{
  "num_hidden_layers": 13,
  "n_experts": 64,
  "hidden_act": "gelu",
  "norm": "rmsnorm",
  "norm_place": "pre",
  "qk_norm": false,
  "attn_scale": 0.125,
  "tie_word_embeddings": false,
  "parallel_block": false,
  "init": "uniform",
  "init_std_qkv": 0.0487,
  "optimizer": "soap_variant",
  "schedule": "wsd",
  "max_seq_len": 512
}
Below are experts of layer 7 (counted from 0) of a mixture-of-experts language model. Rows are named router (the router's row for the expert), down (a neuron's output weights, with its number) and show model dimensions 0-191. Each number is 500 + 50 x the weight over its row's rms, rounded and kept within 0 to 999. Numbers have three digits each.
After each expert's rows: a language model's description of what the expert responds to. This comes from a sample of Wikipedia text that the model never trained on.

# expert 32
router:409570453543515538536546475499498402546419502439495324470472541447463496510505507402520451426542511415449507454452490415486531561568483460450491507505523582500545510477612464476508425417502479459540511529509485558486476550471520430485505474391492480549558450488551521479513607561434486498470450505530474528529557583551439557580480449497453416544434369468540492544455538538441515515491509427506622512474434539621448548516512483371455515447463510467379459539548521532478492553562549532590504492535472477470447448465512511554452515500495478470580427498466469473450408531537520468
down1:552491514412449439405429483464481483549432504460457398546551547468476441570461551500578502507510588466552488533388396435406578489539494591571467544516543491362438546524459469504471511456473484535614514517469506498527534513547555565570526456461533549486527475497604461442530537437516602515529461549492600521538449504443454589374475494561488450518498509479486536433523626426437513611508537485432523428593549520448451517459549538500474496482507456539532480539482418546489454515517501453560543485506493399483525482535469490477528506553514527595447542595507468526479580513528557482
down2:405527456425472510544440473438535483505414533495471488453465403548441536492459423527468509516467508546509529567475556471434458514568455523557552460432430528528499474503478468606486493449468524508488550433489516513475565438604459512467486516539551519584550517477441538494478570528503483493528655560570563435582537462580536490480481525480470428470572431532488573496470569489525489537579501516517441364389443475468474514414574486594514513423496432478470452553428522471539534542591522503531453543453443517435579558569542553553542483467396570566447504591545531491517527449414487587
Description: Short consonant-heavy fragments in the middle of foreign or unusual proper names, such as Bre-mb-o, Wall-ab-ies, Bitt-enc-ourt.

# expert 14
router:466515469574438552514555537522539508517481530462574439482465441500502537490490515453517596455463449612441522474547551573465481585583586448519496451501520471551513377531590421485429498449548415438545393424482477516450503566476456520466492422508488474507458467528521509459419507478541585515549522464436420463465516517496476522526426429543448551488491512506545356480484522555556584661528569512486608469572475551483495531484567506472581510516491547483460522566455493552425554485541499402460538633518511503387453561463481525509564537428560466475553501507511525466520488445586537487
down82:463566614522498558458504514508551565544444472427478423600495595530547472560580493544555460550484523628407528451473462564497555529477565485481419457487407448468451510520463505574502514416443497528460499510580590478552407528562571538440488444519490486396431509422478442529480477514536496488431483501602453502544476533498457534495506557495503497419402505446509467499481464553486644527453413499578525608473482492463495523473495459502438541530513503588584438524409586578473533409410541557482567486504546567529506570479517471487472407468507532485417493497560528551482533497458498519
down83:492517481469604370476588581498520486510443491618520525478535492515554440418518547604441490464457414501605474526504625530548535481417403459475515427571489484388481505503523461540516476539525597408475533424578546525481514437478463523500535532574536531598487445457464518560528484399528486496531467454531500544571454465511508529402414492501563509501521533440521474438536581527602528456461558505511566513433575543544566509483406459492502468406510493476487535467510485443474491470427555541468500485431535498521463506479463557473515428467592525573593535546406507502597456552488457492
Description: Ordinals and position adjectives after the or a, such as first, second, following, next, same, plus ordinal suffixes th, st.

# expert 28
router:511492469465462515560481518473471467527472411432627536523470494622534503535502607442515522508480512459474392490441545476506522507526479471528359511579587508501570504548509439496493573440543439438523494530507496501565461520499561477478480497379552415416452534567486436445465456470459471479483524422571519442500535457613464455526517520497517489523507538508543456514440362476494596519630588583458512512569497548446402475514502487423557557510465473445488490516475536441531523460536566476539589566436494428499443549363485537502458501575529559519611470532480532541556483455514481456
down0:593506513520548542530464412481425449528516454513465423497495458593510541530478502517471617514457505560510550434499448471607438476436476518515507503453498476567364485502398424447497540534564534504531461533492544560447449460454552488479550520590485622538494536463522471547477450581542466506618568471509482455559444455448497380541424526440440571510538501518503600509500557447584582405461498518559557529444719476532509591433538486536517560456466511547454466514470495482552498528457461545522551506545462540556426536490484423475485464494467508504486531508430458527453521505481468470
down1:492446424595481429520535489480506407472511489529461556471467460553527530464525595544513441465474604553498513617547480601528559525501524474522506531545487474539504474469481547509430534544491596509482592447536498441556508546530377456455431431503496504567519467424384523481527543542487538557446433574442623452603535513432504532471419479455460538556523571551504415438575492471551489626603544464490425522537404475540431501502515534571548454511535506479418469519460564526524463451517421512516538482568519486509563494487467508433484477531537477607411563491437522489536558447451472572
Description: Words in section headings and table column or row labels, such as Life, Death, Plot, Votes, Total, Youth career.

# expert 16
router:480559439533489563519541494377435459588424405517511518527592478534554453479554540430394504571489448483500549363506507442562517555501454416450457493447396528515598582490551530553440548557556468459554538455479471548432511599550536459539514439555572516561373393477515480466416546530574537493511570496494451440464534514519467497477456512506475490376403462480521477478482502503501526584520543414422589539544476450556486522514470540493479618483445631515527536489596592490459465536563530536554502548525539467530501530476537499476523503478507548568501486480461498514452485486517477510
down0:482455412546417517540495459476383480502516434418457471407492477518556495509487414508422529428463479528472418489475583562482577477428483429465510512529464471621561503457475411551498502521531556500476558548489615464508402545510418545454461428412589488493460584550464453455496565534509377433450507492496503568406439448524485465479443451541489429499567507582509522535504494528540467439583439503567442520529497527471522443527564508495480515554507469518577452554499452542494478538627468501489567402489623549508519436515504490532557498463417457469484427552424563534455482414500526504
down1:478472508447527627366419408465433549555494499458536476535629460538557514473553539574419424506489460503369495505527498548532536505528474541468513429513484508394422567545472493457515537476416513465414553531494582489474457468507465470475497534497512427579541480505507370509503511501560555551607557520490412473528459582482518419479470459558567517419512521523455494431446546517449470460539514491520510505479483494465523484517446462438497471473499529545581489458461517474527569588474472452470477544387436565534524507611468516583578525414489408542539418485498607481480517506464567416
Description: Final year digits after 19/20 and US, UK or world place names in prose and tables, such as 2019, Tennessee, Bengal, Kingdom.

# expert 50
router:368541447465410478498528500621443484459470501591478452549472510511601509475379516400448469462593430579460494496479509398498510488568512559468488450536415526485549473522514540515522430504541378451571475468517581547362420471475529432522494482526503477454489521510544537491424422520445545489541518421534523483561485508520521610548577522541460489465530464403661479486472496490462507539480574520393563521505455532548485449520443523417548457431457534457523501507588425488504538530578502563558526466540496507443500554520440498553527526446564516574557469499450505521498475501466568448
down0:538479504547514435490504499466522565529573519514447490398600484387615436515582441544491560524539430384539499437563519573489368543609497507531495543394531441432466470503480513535531488506393501542482559524504468525547487461482455564367494446526428469580506457553483458541428540482519502429514501520501540435467515395430502534534498472486486571559541434512533536438528496497444539530560404514463539444476496434510453546534430497567467519549587484465488528569463494503487511421443504533487506501493582516462582479529459518431473534549397557540420573526483461583522421515459611490
down1:529493458546402425510528506542577472519491445462413439507505469510531507537450498499516496510523450486521568458573473462579539540443470478489399487517572386534456571582489456466393493514451556446498493494599371503495599532535540504372584495600465509508532434463546552442580485497565474609511442467448486492539506496577471545554552425390444560450518513505515529505518528620457524515520512423424434441491436540547594512505530468541502446588544423476468519475415529521542473516547566566469465596515538569435500493546440488499540417524502565394486489527464469551511531487473463499
Description: Last pieces completing a word or compound, before a comma or break, such as rob-in, overl-ap, Titan-ium, ocean-ic, web-p-age.

# expert 27
router:449410514546408627500545440479483458509449455480444552456526461447424488543467468474468447555427341558451544508503516547597471572556554575446520500491473488507483453491494498504380481501567437510471498508574424495451421432489513456503505453522535448522443435546473511534532480430524568549480476531486485502472599558498451555574499532544445496449472452505550487550447490431414514497555535516502477452598492388485521494464658506422459503396418480476396522509508515477436506468458561530560524545480492478493527601420592485432536522539602496443549437513460579505500436517520540511
down0:447390519562500491519432446412456492532543572504520498539471478488498427597510509494490474519564510512488632513482550470595416570441485433485482443469469448563522525463458403474537572397535520560462511506491492536407659415519525469567572464592348423509523504541484616468450456484422491485470412502576459472617456539492526550464469456487555513500453513467513469461509529512523522406418501511509508526468535525457471549443507489497525394499476504469457465495533512497490481541552491511456494512488422549507473426520509469465475443493510517467503448523664518456518589513612416500
down1:520570493539515516424632490431471435463528563510504477475526475456422466563539496473467477554495448425528535488493502559485518551548448437561539523532562471533509613454526553575453601465510591525590472523476516539517496476505440458594425445380558438517452522545522575487594558483478600517415482517486469529422505543608501538399608553527549447470479559554509574476558489579458461523464461534456491521493414500566593420523456441465465591591464471457518510557486530519462538454483498499505551482586483480543393476528544523523501469401535529429463470382464509488470458530442507467
Description: Adverbs, quantifiers and time words after prepositions or commas in prose, such as both, some, later, until then, only, early.

# expert 23
router:477467430524505518544603465423493521491465370465544446459477415496530462419511594483462550474543483469449532396516534440481422564467565468439511439489565489566472531541495473595488442454545468452594511507580599489575546488530478507514531362481472341472435514516392549501487517516481538502532517439500476501481514493529455481505472519584442567521520461496498493539534423471481420487534495536385487473433435459495597481515570478403542519504519590363468441461518529562464518562584559498540523514538425504449487568463429487481509480544513410550562508478466527423526445458423489498
down11:441427466467604442538444483537472537520507559456429442526555483484556419514499574553595584517502463455511514532443564479567489539496471451458477440501524443399508523523499502464569539525502414549404592449492457577489512524587493532611579524505518479456550444495568466508532417543543529495575550502526559412575468533465598502553412553545499475497526509467421503462603533495573460588523522453531606504397463501545542497469473519475578576528468521538519555532440501443503443505550523476450491551507506429415511568628537604460548558509515474515479557495532555524459488483370558517
down12:451548503557510414427536491420566516542471510546597516445459547447487585496536512662476502508495427523476456487422477523580503559450421495457524529534477601486519569481481605556423543412491523536534534549474483402373472575557531458559445472479465603464507513481539403461509509471495470513506499496504440541445495544407464494519528481514511612503519542547554581514453527451488500595457431624554474391576521456549529535394521561518541478479506449442467498487526443527544425556487504554468554545473456498561472591573506428477506408513457593567465530495493494534492514515520530536
Description: Middle pieces of proper names and words after an initial capital letter, such as B-rick-ell, S-ant-os, V-iz-ianagaram, plus New in New York.

# expert 60
router:487523453452489589498506398436540493476520545553435524397491473529507466538553580496447562480485451479443522513449514479513440512513422500517506494520511484482492454461508493499444471452486501469460462489549541545427487517529576427445544390476393456380472462479535413515503438446455547598496537463514416467493562455555470570598487591547522547505480439458542431516412579411485575500524512497524449496587521557463562496437436542459553509461328484481406430522510520609521492447558476485559533459490499473418549541437501431525542468473545441500542475358520478487485413435547431450
down0:593398580545559503450487557558498569481490482509599510447654481438524504442481459448380478470461473496500607563547504549543460555431428454466584471500593508384501506467510544471500529455490465464502594416530434581617531495491498507441553487527507412425494508488523511574550463481529481515515515485508568481591461504460573471475478546514519499539470575505528428475487465515507499524508343511542337507486572533491555531503454523572467509461556567553506500526507487503449506470524621536465563491491435477564504533596462565463577462555475521556484425515496580471464481472504476509
down1:550546426550523394578589447431608498469512473520482519568498610456498531446567477428497424595378529491458580493528423533560485524449581504496510452495540583510517460507513505507426435584487502518505524444493513545488549478416487581401490422491485411502519507521495598458467530523490581475491444585479499452475510525503486473490531516540440480477515480457518583534479617493582423463533521506402420531506429445448409536432533488455459488577519524498454494515555482603547541555476573430444474527460522437509516485465402508525533510550525474415519533553461439519466457412508454368
Description: Forms of be and other auxiliaries after a subject, such as was, is, were, been, would, plus adverbs like also.

# expert 51
router:409440513485423533575489533389510522551516460476443403480475490470528476541585525432472559524561529456472497448483530359492529585572552507524453512520432454490591439509552388480460493507577443471552515510462403542542531537535468539490508511493510456482419456614442494339385569422548537449525512494477437424492522479558447493561431565582519512448463500524559430480503459455471517467495550500491588469550445483494546542603457484484521549438507534493504463515427570408453475600531577461501509531462474450532430466444570451554523541503520485537583441499459464489596491533500521529
down1:529542587501427524448445499518495477489536448568555534443553366389572504477461543499604517400394541504488588550533489508453512417464574495499556483568485542519465469497463554540504523636545432508542483483395483566483467430437545511524535583546515523465479554468451550440449475433572535515513507439479462520514545551550498473440454559386503509504430510415493509486474603540512492471511582414499409444415580557546424503477498448564652532456531522514443556459544469496497528525404592497499447463488520418463410478516507524535524560522544447457484487462488514479521494440488451484
down2:591497425446500595498524529462511523496552479492514529536540498474517509504383604621496578493522536479385587451451613464573471455491493502500477414487551441552567486465510518513557528605505431531551505515515548329507504541514487499436353420480538430547566559472477517542599461493469515498517546484476511500550436541430504470476528546466543580481459524520535463591483512425444526469476498533519515501440476603527443504519522551550513408495537504488556522389428531517463503503532431542523516497491514483451465585555568531490446487424590547535405503401497538461419543532483518565
Description: Nouns ending team, league or region names in sports and geography lists, such as Cup, Championship, Division South, United, km.

# expert 36
router:503466499572476530531480468456440430526478519551423428511450509509517498615571506412486447550449570462491497460496510449546526484553450598539365535511537512480590473519516476638573508489593416488552463380456472551484449455466487550501417472471463443443453442544429512476436480545481480543430526537433530505527545435541477467543567648606542482509523442536458440560534464477506529555579448503440487473470466553466457493574519499446452522501507567503502539603466485552544533516527544420483503456577505437537521464513487428514503525441495486563495493467458448521508375326487538498
down2:547551561543511541443457513530416537469372543473458464566559575545517470466554524543552484564472536444393486442481481552477499461554520512473440531546526387498528502503525461395544455445591570493517519457459570555525565493588441589504452491529437532568502459538553482539532595462424426559484470517524539502487463496576568417531535622540525496530485443558512519600597544521477526583501437489461539507463483401569512453541474515511463475500543384562446537535458484528509505468454499539436583448459517528489481362601429498504456515553415468507464457516513591573453510437543487517
down3:474457463471438502462478485439461479439476467472626530549513508514551533531383589554428449571517492537455519442498440465429554506485595547468577425529425487479503614531559521468443478521541590409461477538459478449443497530511584499414540453580497492459536600486463480525532518496429531585481487447555428493468546505529493562535429431449507516427468520465533440495453521439481552423631512525438558449534521421494440568502456453546473432454437512560532388457505520506523448460460507467490517632524425600441446476534489561525438490536449393435431512491484511513497517583517517450
Description: Word-final plural or inflectional pieces closing nouns, such as -s, -ers, -ings, -ions, -ens in kindergartens.

# expert 17
router:431510456497496535509583442477498443483475435463494468527461426491514486536513513545538446538581560509412526493519451550543370492505638597442546447580477537521472507524546462578484508494399474508522490446471504513440383482428612497593487466462412468505415422517481399514467490536516511481539478453479527476502555394543456522567523464540523381513562508509620495502455472426509532556597555470352536471533521546452487493436516404470521460440493580494499557514487472473543501507594495425533512459575465452486503568405567484591521593511502489570486491441481524483542488486467467461
down1:489514484480484501429397472423476532540525485460412562432422578463480504422464518513470495507583497551511413396496499478533532491493471545543456513480546462452492467472583485582463415564471397542543509446519476560537471509473571420553548477437525477477463555545484465530534483494503398474472479521429455490498453515524530536467480541575601552516581477618493519391481510556509446454483470514524597492525406631481527369559540489510430520507480561575534461586536559525421468540535423428547554380569499486429523541534546450513546455413512480554494509543394448529436530519511457538
down2:503536568563570458509453479490529570554521483486523454490589448482438511458436485552484496417464513467541437498442495460511486506433428423402487498569513455518469426432522435556575486567426466546482608478418469415463480500539453545424501503470507534471460589466454442540524448459462425588532324493415457483550494553479473555585439503606511539470487490523507502463452553469386468504487473552514492592581553572482524459546531479586491536441449517482433454509558480527556386491440456543451549465421554493474557487530518554493545469453438545606436512434471448477575452536496516558
Description: Prepositions linking a noun, verb or adjective to its complement in running prose, such as of, to, for, from, into.

# expert 6
router:533533493537479514518583485493512450525550457564452475412473461538545509555484497443424614488535424481417552489521544490536455497551603538422503514544521507527539476568474485589473484546600444485517508509509511521486527557517590561492542491456510525383510426548480511481404441540557549595635490517431481445448580489534471578529532493510500609490593495536584510565454422504510499573488626459370582433530509502491498559458488478510564534476460463495436441550457423467455473515527516549430537484541547410504537469463511479449422531498584493569496439440470588437550491477425511404
down1:553525485518385445473597542453526571458555565549463463558507479545403464483553507555379519494430416494526599585480433471458537518481409513504582411527501469490420532546523565472601485376517545520559455519491467493416449420540591553499548510588523531507512440529567433558490528444474450564547518529499494493552528533439500424447509493535575511519534579465482473500432461486512522526468486501425558381538475586492513483505494595509410506547469586500477507516416491573431546550477488404444419467490562512391559499464522424508499493421509446488520507488581528425514497541519490519
down2:465591410436436573512535441500407492501494481502521408620580500508514355455585425439480431518440548594477565461529532455499442529527490526517467479421464532540456507560514446502516491414448523422503564448525542605506537474528541540549528411457495553528378533438526553471618456481490410496440549470456501531519451382542469521478501508584573478472448539520488468558488471428475558418506479624530560492509534433402449476494486467512506528526567522489555488526568506560504543590448479533440542537551469502515410472551524480502548541482552499410567487442522473496537506432456508463
Description: Prepositions starting place or time phrases after verbs or nouns, mostly in, also on, during, within, throughout, at.

# expert 49
router:537444407532510448535458465493381504559521449439477457449490477499484552507502540477459553512510498591533443480442586470497467527538480508361511512545530563533544546644440438482543414484507506546579469387517520572448511470492575505565518380491474454527538470536501461477442499455461543535581560514491463491415574467492456529547540492417436413385536505548517498596497546456591513654469525429515453498511511556498439462499445479513501509439392478443468562497491529456514549517479444458547582624551503465473511410454445478472521507515523486508559405475443529510463499482444567443
down0:451475445483498479506528581453599540570539624434452384511476517499486498493538527521544472439530618447613487434580537464546489482353481479454418539505420521519518540487650517479541561435494571513387515381527536505483430522503442474498458499510524580465501533483581478570441509486441439428450484462571467533440512590523546577518443449479458517591461446511495480461501438459526494445415481526536505551521501524487555446553492569535531550571455512516607545533525457487497513564533502488568488451557547448536436505517458515477553536552496503473449545423467488437485564543506515376
down1:551467442478528485474447483631485398516563516523552513504566606400470568470466538531619535514518476566569517529450546558538557599498566577411432476613458570485484624529456377463607506545465483594564525433411455459491468481529509531489537474475560465529553526561600446430548574438480533555453464425536528523509443548513446494444511513379426523517505479467519491467451459465477511497469499517513511535560492554518460485461475498581534557510458518526569534524469434382408530484500536526522393441470525461548493514518500527512476537487454461450451499499574475500471586543497472555
Description: Leading year digits like 19, 20, 18 in dates and lifespans, plus raw bytes of Thai, Cyrillic and other scripts.

# expert 55
router:452485477577472612547576438575472449557393478462483546558474536557549497579476508543430396497530590494409588459415463486517558559513523541534540434514496542565498513602517517482506513454542457497510471517536545543486378403407444422482561425474479500442460516529447500528479524451513528501572542516471476485402607602498468447474502493459496539487472443563529493630452566492524495449498521416418469465495548458485511462634546453420547553456518513510421531542536455511479516502570546438536544511554518476485520469385495584501444531456495564511543474420415513432467517434504489483
down2:473448399491458476494506468486509519429495485448486459442542501437493478533443496572534546466560524597536384506438523562447413465500499410551536518424557492443535629535519528549484433538526503560500450530544512468530576593551532519424381475499547477383542440529498508535457481549432431514563492523550538496517521605483476445541510498517451561515483467472453452479555596479540464593479599500486577561523525465434371528501457442442574543486469440465516553535546509515429542519500573503386459460453440470396448460520423540558498493463461623477439468448454444497492487474552573504
down3:514533516547541577499489526551487534524558499518548592480476638545554491468475492449451494515446449477445549486441498594424481480479479474548519592510441498543524508540498518529441558495440535494537542470469505516545490492524562531549416537520476559515504518470483438471561536542528509455564513472496502587436551342587509585437533476465544499416424562518483489546512410545457531497535341518513500515527504424505465527533491594497465411559542516519509490452471499458485528439434448603613454582482576486527522542517462513517445411554402397433583671486461520436510551517465524461
Description: Commas and conjunctions introducing a clause or phrase: that after verbs of saying, which, while, when, including, with.

# expert 2
router:515510483511483544476501519544489455548434335566529520497469466463414481474485537479502595495458449506413503453512533422525433493592530583477509400498485632554459574458520528522560542538564496462552577470454537511525513487391506399409550418478519506458482433542475425494458466441415504531497492507466531513487541485549448456595572601521521512497482541568457436571479556499451501521475552460452524499500508538479481607538577474417522453521366455400492547472555526504469519558566563545521483537538427473375476473517517420522458546391551561526544470425439511544501460534479547485
down1:489510524467458489534529469455558503437457549570455455434581485385525457481524584499417612471572514541478496487468466478496418491611448467579513604455609522562521514444494480495457544485504570551517553520527492505456456447447493509438505480529486569451527527460469529579538484478520505548467498427476420470468523480559522433444505444527432448500468508502567372479478580480506554491557486566486475543562573452503594581499435502480540465466526543488438454580569591552553546336451521598431526465427477537502521561541415481506509497403507504458471535466584537529468447502482361535
down2:489574581421460520435456468564550552543498493550468508429507443421439499515511465601483492493473491362458534528552567450516423487494510507379495548469602528542489513492471498476520434471500434560508442576510566505379565533469534529508529476512448492480582498643509523552510427555412473482536434525508407475489491557503514499618491446417442472569539489452480524496454404551480489522519462506548505545499436457462497538531468533428514503443533410517462549402507549537528495516531514478409423391502546506553474428608514405503422484540482483467559466429411470569488602455482521497
Description: Words and marks joining listed items or clauses, mostly and, commas, semicolons, or, but, &, table pipes between names.

# expert 15
router:473530481442535608467513511468506424545465495492559537522497490504523534450481546520509549588573520521513492454424529430676510508542502614402481418536487515571551510545543490565485452504523488484553496485626507478546500456487505514479566476548446515493425427565435386432527508380493524526588599473569426507389478574539479532491500468411465524436520461524558522531543494466467503501603542516418520526461493468629538420492532556400522577532540529481472519508546511490509448575518550510510555539506472471497472504483500500577425531580579470440638473467494524456493476500532541406
down0:476515451479543513466535506558617488463415467546542574484568542465451447506511509567397608537467528536516566426548456505474435502584521389492576536595521462517587445469532481579466455467439456426568511495454501463470472564582534491524504419614468470523523496468496538437599458511518538482507433564474443471559567510515549435512445454503422503483484539435560557513561514529454526485432510474550478422520467492566412458537503528478539590567558472566470566519562517477471429502541468537440384491524532499501548566621436569515497399458562444487483392518490517540537422475431481540
down1:453587598464599520525455521463574468554463525576534415463490575477552503489514541534483534490581489515472535466460510551563555481453482409543471437477502467585521589448544519490458487480444585578425493482568495457432554447598527482476536443466472530489599509460534563494534541509531486481498501498514417561540443547398539530453526478442458485586587382435440438518527432503545457535433500428438539498460512425573526454488469469582420531453500481511523501577505463540490413461521576579422454482570452591422477524560447532404517484526576514483490511500464488553554535513587411400
Description: Common English given names starting a person's name in running text, author lists or tables, such as John, David, Michael, Donald.

# expert 22
router:433598436500525533510531492512556467594398429423489436485513417508555592433481558522437530537533512499461497512469527510523404506513615567474541504532592516521512569545507522480507531487435467504500439511486519514516412447416574482388586480517446486530463412589476483325453527482476503486490567503445431478505568451559440524565496451542476454475554486449487479501452559485587453517507511447399505494519496483627562504494501654513516483460477499477467540507624525466530493582489561532466484430512365472503500472501522518587521581491505459473503457574484479472473480456542573442
down0:402493439506533533570541501491521390451540564481533406506567474530498562501514586478551464445507532508452469522464453454481463495537435562546479447514434529613531497514460551546407502543514483613468541546392466507501488521488604453511495461613436527473443548408535531526485523519527461519607436369563445421447532483424494516493462423464444482547506536487531503458468545548439447486515555436483422502482497525501435528574516479427445588519497487509552536477613548489485592507521489514480666491472466668440525459443511496464496545553502451489505593454495438480500476486487542471
down1:515549423522508466549527526510495554545488485496532525547522470585546566400556429568501537474444631407526411484458573454582436474525484553463524535510499507486465512513452500418463541475507513472504558526495498504455501495593555414480564541495467491415509493505454524504572476523489521460479574524547565576545366444413467501538371467507494500537553488534502637578509467502551557455492461486484477609475436460540437415440528468443477584318613472502493511572590462510491475492493482528482493481451504455507514543485511540485559454482429425527489544528418486481457521647499482531
Description: Colons after infobox field labels, list-opening dashes, table pipes and "of" in institution names, such as Party:, League of Nations.

# expert 12
router:523435465426510582488555515438484491558430409578467470512434431512463466578537525451529471509546476581492543534473508466565490534549545493485437403470440492561515516512505518439389576432513433525577600483614462499445382523576484505561467453460504470494475475552507459438496468501532465476546468509511397500466535500558482534501409546472496502541460448381527459517536495522461498481495601470422633559519442552486506598465468513527534549454479569524481459495525487461428424510518511485508513392497585401521576445457524533540440533400523560599546422432482519486580456429561451483
down2:539442511594449393514501550484567428423438531519528498443446479529554555521532522452527434584545577541468452511462548536513488425518512518474505483488557620516470432498378526557447424456532502446495465480533510581462514582569474426506551531549530412602571556505509571477522442597435502537414539413485508499539463440460494429410473444492547519536440575492481467493537448452461504499580442475590504510520472496472472547480550542510478500447606440464487561497566413505487494537579508601479448446480534496508511420512458562518643530445540474528490566521424537571556578527448492568
down3:500487455354513438421525506526548562456583459489479538459525483443486497532510510448469471375508482536464642414442477552514504525486436343472487447436443507437492497529560495491436487521508510478533521499534476429588512441532499473619461505495576457439521380548488519482498455545601506436483482476553452508545438541488504526498510549435361514509568509573475564445625502520457555495507513530498443519507477468558424473518465504520501537445507566518549434437434561518576480528475493510558476572506545479622438597404501464480455533524510546579518513581463535519473582421514465525
Description: Past-tense verbs and their particles after a person subject in career narratives, such as won, began, died, moved to.

# expert 58
router:504590477519485479591525467538444429559515419496554578470505491489539509614553553466502502543575425476444439478532597472473519478574549479494473485473424515545534422542483585563529429546524431483602511451495481671525561535473591457565465450499547522486474447494456555474449587423530575449572502452448503416438627476481497561577480489470563572422465497463526425471477558562587578485588509519497486480609449486473484566457444468456542559524500518475516526538466475555528470486601557533553545569514567502457491543469504565493536493488573475475541423447449575486462480488507523446
down0:601484551514450457440544536442550526511473478471518481525407548452457511437461464519566543553471551548492453538425543563425452472496454498559469491521521465514416572368563474434429507503454485566482431498542506459568467534549508484530466433493491509558447483510610606479446541497545537546509514435529510505463603587579548455615563468499520508564438509541357493479444578504419436468471528478510490525508641517519506611515436483522531463533456411531509551429550455517515589491572462456513458447421517496475460502536507502496466436515563377534561549586482478510503550554419501557
down1:433502458603573542478468460435482495489560504444536438470414631444462527597538505513495478520441481474485534557514502476477587434466403458576520541334505412545575524447439489542529546521458465513561589501511435461414421486423462548502504562428520436495488589440462486504386479484522449401545596487459502474509435448462557473514420510500522515509463507545457578461531479587504495464430564505439430447472518542557464558499554431584483530488486497560475536569485539468520490473584474435622445495534494447480530561532532473510565538465456537480501513542539534401486488411494477557
Description: Small digits and numbers filling cells of sports, election and census tables, plus row labels like Loss, Majority, Mean monthly.

# expert 59
router:540492491571416481509551511476454489622456436377439456463474446519618501552522503493436488620531436514412567415556514542528425561587550574489384521469480578524527487482506448452489450506416545440445464430534510591552436547452491474526476423478499412535449458577542481480448456572484552572536489508482565500466547482503464481526508531460427496515516510457606469547501421498540532536503539478492621442537519562440560436578444526510438466513411525456476496544561461527518445501515495448497569518499496527545428440534459449494459549471462489458592447377461579495516431476545490448
down1:562453534412511522478513488438583441420502557548503593559457470462451511538587517476421439447416488540520490544587467506545496454476492545552475462471469519585495487422505503459590468425439538469583541472475540493505485525508480581446460557398454494438494514505398494517556465467486429629524531501508572561451496449472523576476532525541478538513465453500518577500464477530602524555524421482488480415439472495495515410466434484514576410485444462539491472409516483469458634480477460458451432514480560443431532379502453600574462552502429487534579594469433498459449447536507591492
down2:589467523488506583522408428506462476516520557555398526466412475509440575451477557486541525513436465547562483499493536488513444518465469521518546554548576623483508546427487543537564494548455533477489497507455505427531492434496504504542476557476473558438538518480482524480417555391488521489410539368426535501441480509503488513537488440440503551430488459555453546524477607489487546480612573515500487516523464501581417401447463474496432497412472487477446487543530421493500554441658501484403536455592450550455462476514562556497546475406576505520571460589462513443450499495507539626
Description: Opening parentheses after names, line breaks ending list items or table rows, and section heading markers, such as (Qvist), == Sources ==.

# expert 24
router:494491523500437543479529403457461465489492499516497560587515428486501536547546472400451504532569509469422575525559533412585483546574460473475547439441463476570666529491522543503407553477481479484485519435545445511405485517488554464587487459524495486465459496539452529522559490495403507468539593454537471432459499480515460532568559566511445545337449384504514520560476535530543519502542604497473511535490390471523478581505392547465489501495520569468487518489587522512427596433574577540563540580551475447440440509514574467520436530490557499493482459488439524470483397479530550454
down1:633451515488501525395477502531537501478512560599492406442589509479552500534467468413552575471454554495643442503523511445596512407507427519411593477524502520501433505517450504500447500493487451512518500544421523528528564503551520485473512544532482614512506556530425597500526512468505505562555544429469446521433490508505485520467472436537532478495502480546574555552499436429662406436536507480480422457535419518589479484471476473491452463573458563507454440539522580408466538548487488522439520422446464571436466487453554490472536561477474531545454528573443555523628526505561536478
down2:514568495482527472587553533440474489473464539522441493460528565418427451471452483478587563488374446489436504445523464507468496461538475440510475525445533586507516511399365502485435470445459531403509520527542476468648484510545421507438503414562516429465473548506507525461594454381455647496471466549605539519456531460477445571455470499562485561494531559511589530480503586503511521472506499457485498594508457511461556477488406453511515457491459530443468418464525524506474487490496525441513554412460423484584549554510538418496451507498451526493563551430426401545469514499430495586
Description: Surnames or final pieces of personal names, often after a first name, such as Johnson, Smith, -ović, -ensen, -man.

# expert 31
router:504629444511456461521510498532445393492489506483520531527493474517544542469527565453453613464474547552417434451462504514520462498607453471448464446549436463525550516470576478438443548568579482364458444529545510562489527494517486468453483470531436489500448506658497489526510542500436529484488527420524490450535519541484426476539587547458401473418483377507543460571466451540494567502453554556402486501445354499470516615446492488463449491530516492457427452512544468478458510495532484510447554595616534463486498456505439471618528499418606505506552504539473520518491485469513543437
down0:578467474582563500480468488490540481502521543547447479520553482424469451524566518470517433466585487457599501581534462571454475570427501490574481442476515553545511556568593578568478425584528455487508472486479415513475513514485512581501579475467481507393437522573471544558537536493547534466495618454468498519506510520462416446550521495474602496541445501580523528538480423478625476496549497461563479534553483489468505398506446474460473440511459474530551438471491508463528441403489589563565530537560584531572546509484473557434526507522450445489503575423536337504439366436539505459
down1:528506527536494565404524444443541489511417572532480491567500466516468489547505438577519423491476469486535563465425553341423496566486469520490451489504534442455443589421663516498426435535502501542503537486412543578488560536532526529446508527491548515509443511473537526524439423533472494360446503474482393493470522472535538501577499616539437478468483465441544451492521541599542539434512407456469542471529468517499491525467495481545466489427569495488484500456509476457493579486600559533615484464527604486496500536470479522519476440445493459467496531534395454441554554620507543609
Description: Capitalized words in song, film and book titles (Day, Love, Dream, Winter, Good) and final pieces of surnames.